python train.py --d_shared_expert=0 --router_score="sigmoid" --normalize_top_k=true --router_noise=0.3 --router_logit_norm=1.5 --init_std_router=0.0098 --norm="layernorm" --norm_eps=1e-06 --seq_len=1536
Below are experts of layer 6 (counted from 0) of a mixture-of-experts language model. Rows are named router (the router's row for the expert), down (a neuron's output weights, with its number) and show model dimensions 128-255. Each number is 128 + 24 x the weight over its row's rms, rounded and kept within 0 to 255. Numbers have three digits each.
Before each expert's rows: a language model's description of what the expert responds to. This comes from a sample of Wikipedia text that the model never trained on.

# expert 4
Description: Geographic place words. Compass and place-type words in geography and infobox text, such as North, South, County, River, City, Region, United.
router:143082144136112158113112141112126061123121122138080131151135095137171153172080085146146112121144116149107081162136131108131113137150141166185096106170132147147130135128110126107133132139130072148162185107169117097181149124219100182144118071145119161092151108137121165103105144129124122105103107073102127128131107107105148094131118141140087095092140148132125122139121159127132160163108
down0:115129147130110148160135144123138110127151172143134110095084158154158154128126110160140056114156182144102094077141096088161126129157111135138167114101120176139133139176134146123086107135108192130121105089156114136180147140111132141130161131127142122131142149123203137104111121127119171101099110113160094094165121131118099164130113148137116127107099118116099138103089155149131179168102
down1:110150161136113122145158129136143150096115116173107148156105140115107141128106100134146146127161095130141146121125170140140149171129137095165143094113124117142149130179128140143162119133136149149128128115119147077146103137168115119082115100178173126182100154094114094123135130109168124133145113103116112145125146142135141106100136155151140101146170088117125153153123153158116162120171
down2:135135137146132191098114155138152130111158147133129109112152132110168127130147112123089130145151156136132089103139142141101147156132135148124146124094201176125115075089104135148132133132105145150151122132119153136111116083131080131140101142135123141115138161088121113122154124170120160052104112132112132170153126111111112134163151134148137112137197092138089080142156147131138151124112
down3:125128097092107119148098090157095134122123145093076103104115120145127126145173107092127157108166120105089110132116133090129144084105130163123104151205144176079128139144135146104138103177074167130122086152131100117123160144134111129139128126164145138147114101125142156117142064101125116124126126147116103127119130120121130115142131136166150092136145105143152135136154132160076109134125
down4:132140140120132138132128120100146148134104148118109128100104114085134153143129111151118115152129113111107112149132111085083117108105154142108159133101125110129129131124165152177123128108080080115149134159154133111114127125147143107133106088128118168170135090132133124126126125113140098152079130103120116150099131125124153121131086112161156130140083092069154127101149123113131159131130
down5:167124103134119120151148123119125116128152099142118101103138164155117101115180108140116142106144131133121150123189137090139127123117130097134164112100141150134187112179095112100114122129119091136102153110144100153104119124175143118136135121148163116127150118111146138156125075102122091138150126150119120175115114110148128098127128011094107144092131155122093114108107130116138138129137
down6:154099131160125100112059106098153129139137135171101114112168137136142163139126143113106108109124133131074113138086139114163147151155105130147112155141146176162118131131161133112177140060125124137156137138135122147129147113125125123134130141122112130077105154113112120148133172117130143116178109159139098111087189089106111097142124119110122134081158172115165104128149152095132155122173
down7:149166102133121120099198104154118178095096151141164167140124135114150109150111071147139081156134108157115128155120114095117132081108150119119110104148103120155115129144137145149189143082147142115106144111171060139156145129103144140111099125101123127143188149139099098148146134127142169108179100140099141131136136169151141104111084076148177100141133114138111097131133102139141143140118
down8:065135113172134165124130090118122112137159106174124119113160185166137111083071166139142159163147110171112136112126105135133138115138102113098180184117155093106146138106139162120167109121143117111130157122110129137122102113116156133077101116106110084116147080155158088099158144141122135112129111161170091129104122154138147134084146125136114073148079108140117168098085120115145116103105
down9:111114152155125121094154139118120137129156134113126087165127143152137131117118115121118119114159163108088129138098105072123091129096104097114143157134143140139146130148138111151100112075170151136160115148117112158162138131137107095158176119140144127132107092134137098155122089111121151158132188116165126140106110164129112146116150130113134116116114088132156144120178120126121110113158
down10:170146123117082104104130130133138146122091158128164129127102146125143159176074137199080084120140157135125113139097125137115134148139159136093155133148146117112180138109120124106129147073143153166145135133159115085135134181144107128121145160128099146131085098099122137126105145120140105107119115117135158145087125177162150134146121133116120129127153136108159105138134098117130129131156
down11:152153069169119047103157108163120130140066094115120169127120150119091139163124174103113123139116131120111098127148136144099089128138125151124145109143107113151153175093103111112152133111105105129130163119167132144126157124145113103069154116124148135127160141153187147196095128116128119124160140088135156079156112138154162139156148109114139129137139124114180091130132089107138158128148
down12:091110168144110149090090147122107114127095122113078116102143137110152136075098123138128094129130117127128080168146144124115124159091135138113129126098112107088154109119121120130110135149169199142132153096119144135116155133138135113126132111135124125108138122127113121149114169136155130109116158120099127125126152137193139117114139114127111123126123164143086150159179105134110128153175
down13:183177175123092112136090151112153134137089103151167119181108122129140133169120104127118084161123119119140118096096159144109153142116138100086125147148105138145098106137095084129127163144145150144135113136119151155142123188128159102156150117104136089132125167133128117142079127117181162128143106092151119157159155088157103147121089137127121181105082122150135094102122110142136151157165
down14:091121135121125144118140081089111114130102174144179136144124079139146082103110183119129106145150125162120069110175142127102106141160112162118098141114108142099144117139123123151135123135111076150143156116121074141145134113121114130118126168104103142108140144130135074144102129109134113102133121105143134113097135088164147147141147135118112166146088186142119134126106160122136139162084
down15:133144097174116131142146098129146112129126140104189106145124158138105112134153114160160134105150091164158131110126155117168135162115134119153111143127159128141136114106125122107123133115106114111114135093137126149093130156160149149158150124135118160150113114183142115144105111086150099117097117142126140148135145138142156118130153106127142126167082129135120134079098105117148171135078

# expert 37
Description: Place names. City, state, street and place-name words and endings in addresses and sports tables, such as York, California, Street, -ville, -burg.
router:156140105123106116148147143122116165113095102099114144140127104175142156163173169094146133109118161137143111148101143123114123134096106084101184154134128148143124156109139117106114111100105139130135149131127114161091127125129145101125151124139139106163107156129181162144119169125120115139120161117114098106166085104156112144151160134151148139128132103155149121147103168140116104071138
down0:128084138123182123107167114157141149112113143108145100118094199128114115100128155073097093127115151121166134109170117114136122156098139139103161099149114111112105107094096113159172156140158127123130112096129156128145106152090146172182117109127119173112136100106140142129140155152159135121150095106097134131156170141144133116145093133102100129159130128122147151142114138121153151125129
down1:158127133130098130154126147082078151127132152152136173096156112103151152110134129118126131112108119152175138131139116122110117140149122155139153131134105099106100114146146088116121138146168113114145146163121167141122087110124139120118089174141090155124141120126093146171096139134097121127149127140161154127178147135123146150099160138093131137110137111111114083118100092114139109120099
down2:179109086097166144154125124171109145155103132137117134161138095139132107138122157112101107120179166113122150165126122107140074134158155109111094140055119085174174157157102113140103163180100140118104117152104116175146122125071140127101133126129118151143119161136159194132128133114161104124129131140170102163145124160087114095127147137145148099136166140117132144173182134175149115142118
down3:151111169127117081135133110156122152134110098109130118151091123125168119164099142132130142135120141114111170131146135172075146120119128104162144109115118164171141123136151139135103102150107156097079147137162120092105190123130114131131134131099117145137084109104138116122098110133154138117113134096090127118164155128117115137115132104135128074122148158123117142113142132154132123126128
down4:128146165134114122125124133123127140126114134140133102148159127133146139131161156077152078146086140125123132071141131121109153173101139136113116145117158137104126122131167083103129140120136129151139148127146172151053107115120141132135147138115126130093129126168148148110155152096110135108099152140132152156129161137136166112129140156112135119124102144134138110148118103116135115118118
down5:095141137140155098140130093168161094143117108154193105191122140094150128124144129081132117132179085150166152152150173115139138136128114111093086091158172142123147116155105134128111135073082135151053182099155144128127163114129149109111139171108130142140128118117148137128117139177172125160160138135092162117108116076175158107092110151094136128124164100148098164161143149126093131167135
down6:114115140131124134120126101125098161146129115107118147150111127121101113134156113129101136165145144162125145115112147130149104171104077121207108097115078136174095154140172123159136135164126093180156114110161130109121096128165106159146085121104137155113114108102118084142128039116123151117162139140118141098095109157177146159107094105167138124123121111166143105126113134108172144097113
down7:159136148107144105151115084102137141108162120142154087163140140130119116171112114090124126131134110126097133133136090158099125143139121129143131091121131170123097073103144118126155089095118125113137071153177138123157162137102106127105154088120139114134099100119100106120204146129103064133154146132119137128120148144164109102131136132110145130167172095135115104130161155150098114171098
down8:119100110133140139117136107148125076138154113158147168141127149124153137116140109130126116188163125132113045125143146133149116106143114129120103091111114094099128169121148160108110106143118190136113184154117156166149150144143130136160080137094153100152074180116124089088160159117163108093118123123121117117134117134101149094152198136137138140110117085150164183126147077120174131148145
down9:116084088105117112103159107125104135151125103126122122131145134132147142054175095121087136107169132084118174052125138117106111114125140137120134165128108126137133169161157136165095132108105113157140132128150130106105109142129087085109163105137129123161138154123109113139112141160100142099122123110146154161097133129148107129071137129121116151129095129156169129093122116109138112099139
down10:115130146120106165117118158105090100184120126119138138158120108149147121131133122133143163114129136115100111128121142106125152116154133127103142116123154117096130158172162122134154141190166120131120113129141104140144101091109115145094085149120105156087114120094154160128127147159093131148145172122169115104167125178125168143152118132173121094129114148141148127127113121145136139166162
down11:199100176137149170126171125140091134140096130128114076096131132123158153126141169107125149113097133144131092154161142094139167093169095197111136117121158129125071133104142165140185123095156130101139113148129091128112098084127140178140100111149167114099135135139147164169115142159141122125163149113130118100167100134118136111116089132114100117114129140118115087096158139157137146128096
down12:138101127133137113117105135140146120115131145142141150146157135115165126126114156144117129141125082107110114129126103156125083112126145155115116110133112123165100137094135093122125107128098115142141105118141145152122101154131169087138151120134134110174145119109119103076123118174147107147127126141139118118146116158128159080152086073133146118168116061155134046146122103160134117143151
down13:127127189134150104138148139128104151121097126135143054126109091095124085105131070116134103097121147068121167135148078118125118106109135175138105113103097137126118112093098117142102118160150113151130084150118140119127136154117166113137086127133138101136129116095144123103114092156140164144144126136130112158124104142100104131102113134114137158142098095143137102088134086088126116120158
down14:125102148124120163109110126147129127132150126138131124154150128117144147108175106169117124107145136117152163120141136131160078173136118136143096156119148118150123126135096137113120126108122151112120098123124121162099114142103107124130107135173103130142098119114157137119139160091117108144105087111148131139156150169118109158136115141140154113110119148100147180140128125111132118131102
down15:146143174115125110106126144112131156099140146159077120103125107148169163163141127104131120152170110133098123146128129102107138134142105150166116103075146164112128098173082136140093150125096136136050104146093151151198090126156142111121153144152136171117157151108131093158122110161088131198128151124114150127150140118153122087102114121174146148138174138083125158136144105164172129132103

# expert 5
Description: Clause-ending commas. Commas closing a name, place or introductory phrase before a participle or relative clause, as in "Auxerre, where" and "Constitution, Congress".
router:119095132133126098164130131130181156142089152140142122110106092098130140086118100120120110106113126104106135109126106106139097130159137156170090106129119127121133135109133137128109109138163161144117149104116147124101135096100135129092111117157123191143059171134100147131136128128085129138134127083145120149049154122151128169131161081107176078125146151153155113114136117144090088151131
down108:099119107111156175148171169143130100081132103170123127139123171120148139141084116116142135134110131113150121155134163136149152144174133098119136136130169075152121114103127103158131160139151108133116128099132126151111121143148098144137122075145152125139105132126131118132126118148108117127157136149149088138112125184110114180144121138128151128141103169142104111134115147096157118123141
down109:095120127152121100162148108140149087097109129131135157128132139164134174130107137119130157117154134108139145161191139122149111142084125099169116157134115159118131109130122119099113157178117150085221093120155144130086048119120116195114149143113116104150162164087115110144127101139132127110093125161115086146114125110133123127133156113154089132134106137164090174091118134108134168131096
down110:124100140103144057147172145110132179159129099126131127134093129150192121102114151123144105105137124148093132153186144147117147171108119152133131101144126130136097138148114130122142093125146187089114065116101108105102109149117130110161111133072162164143167136130131137192118142133100121106104119110161138153121143083140123130124091116175140119145122127108112123141129125146145133172122
down111:136100126110122121168117159151081176107150124160124136166164164148115117135105111135112137106098128083121137130097110152098132110131104122182104126128137149127149148104118085125100154126112111119129108115096084129082152126166169106132094114128147122094137118117124152165114152135152187115126172145141092118129159169157137092117120113172167143172135083091137160162141113132146136087118
down112:145113122108087095113111111111130137101159160137189087118151165125130118101164134138157093123121135146128123128155141116183111124147118132097145129128141162117129164147115160094104169132137125133116097132105134163142110129070139116105093131153075109088130109162149120140149151142129113127104116134113157096156165099124152129149105151111118122132145153130098146099121158143124134113161
down113:107106134174113130175123101108087146115125139122145155123162119165124142102125089105107110133134144136116134136126117090136141117131180145142124105146174127113169107111138133138163126087115163118089085162097112124087153089150116158097097101142087111135146150124132177137151124123135127085153128148141101126129120133148088128152136114108162099137155137157146025070137201137151109152070
down114:184143122158086115131104138100153116177116102096135116126126141140165152141120110132125118099073160174109140102113073137125169152143104156143167153100134196116167193134104144122132143164133136132092145132109139128123116104129152118114127149142118123135151175167146082112136116159131179166115158116144173147117155144118126095098155112100139131095115172129108141123116114141110111131170
down115:107125123143161140103138102168103103152171102096136096090121118108115170149154127119136103128092105152127142073115110117135095148174170139124153104117123126163150117113121109184154125111141164152113137107141133136141146126100145126127103121125128176146140163127173111166114140112148121084147144142117112105128073116121129092122131085121155095153132167098146117106133124113160062119110
down116:142113098151157102102153126130150122137180095105115104156140098113113101067145128175136149123073138093136104118121126108128124169125059148111149163122123123176114166096085116198128096118129125123126112107114156107113175130135132145104115152096153110104128106160149130107159161111147144136128123112110096145125120133098090119145120134174107105105159122112113161134157148159109110133090
down117:132114156105120159108135096163141130160142105066128143149113148104086177154137134134158141115128132149151138146157171119145130170123135111097101099145121117110130152113124075137151084101156083132118165105111137102120113131143106150152131157167138155119100122124129097157111099117097087096111160129102143111126093133153117107086123129131141128116108109175120187147112111109164090088114
down118:137108100109103129101151126163176130113150097095134120160151132105152147125072090121129118147141120145102108122126097154101140133083170141097155112106110120120135098123164174117123116128095155149130145140118125141169135149155124118078152084139117057141127118111134133136139170179166134094141130151152121150169114150146131161098143121095146141099112100108170090129103100141106137144111
down119:173068113127181103153108138122120123139136097125117142105096144119117127148139157130088133132117127087145133115106147095139155113119179137128153162101111177116108162168135140143139123122146147118161142122150091093151130112129123109144098115120109140164159132135119056120082168149115141100163118128130152122131138136095122082143115167095118169124162131125115130140098133100120113114149
down120:138128143156146133082126114144155155165098190122142119096099118112164080088089111141148128127131160105098123168141109151150101126148079157134134144150115107116145114086113104102089118105185137161135155133138149128117106104134068123160113121155139124172105127105138138107131156119071151150142105122164130172122116130115128117131153156130168111086171143115089127143091113133109161137125
down121:149080119170166162137116083141130136129101099175098120156155138129127115131161084123130101131092117120143163136120068124097104099116166147129113130136115087152131124129166082118130131168107117135102097111085122103060130129165095125131142169118141138142142153101130148148124117151101124103142141120123151117099148116151108126126140106132114105094138137125141165101099118138143097159096
down122:103129164136144092115156199145133112151111106087143087106097132128088194117131138103154121133108132122166102158126123122113107137113151139106099140124162126134143164103133091166110101108106125102093148073131126083134107161151128109126131107077112129138121154132129170158106107149094128124132138085125115167164098160127136119136128132117117165101138133102125108148154126145109094106110
down123:072149125152080107137152151152120143154113153184077113132156133157151117128113131130152140143113172116154179122146158154156132083130159106166139092120133110107107090134148108108150109094113149137141133123132127144134150111184117092141096141105115145095092104121080129116102156173144121081150128125149099134194124144131147152140125131129175128129108122151116131156141138127148109163148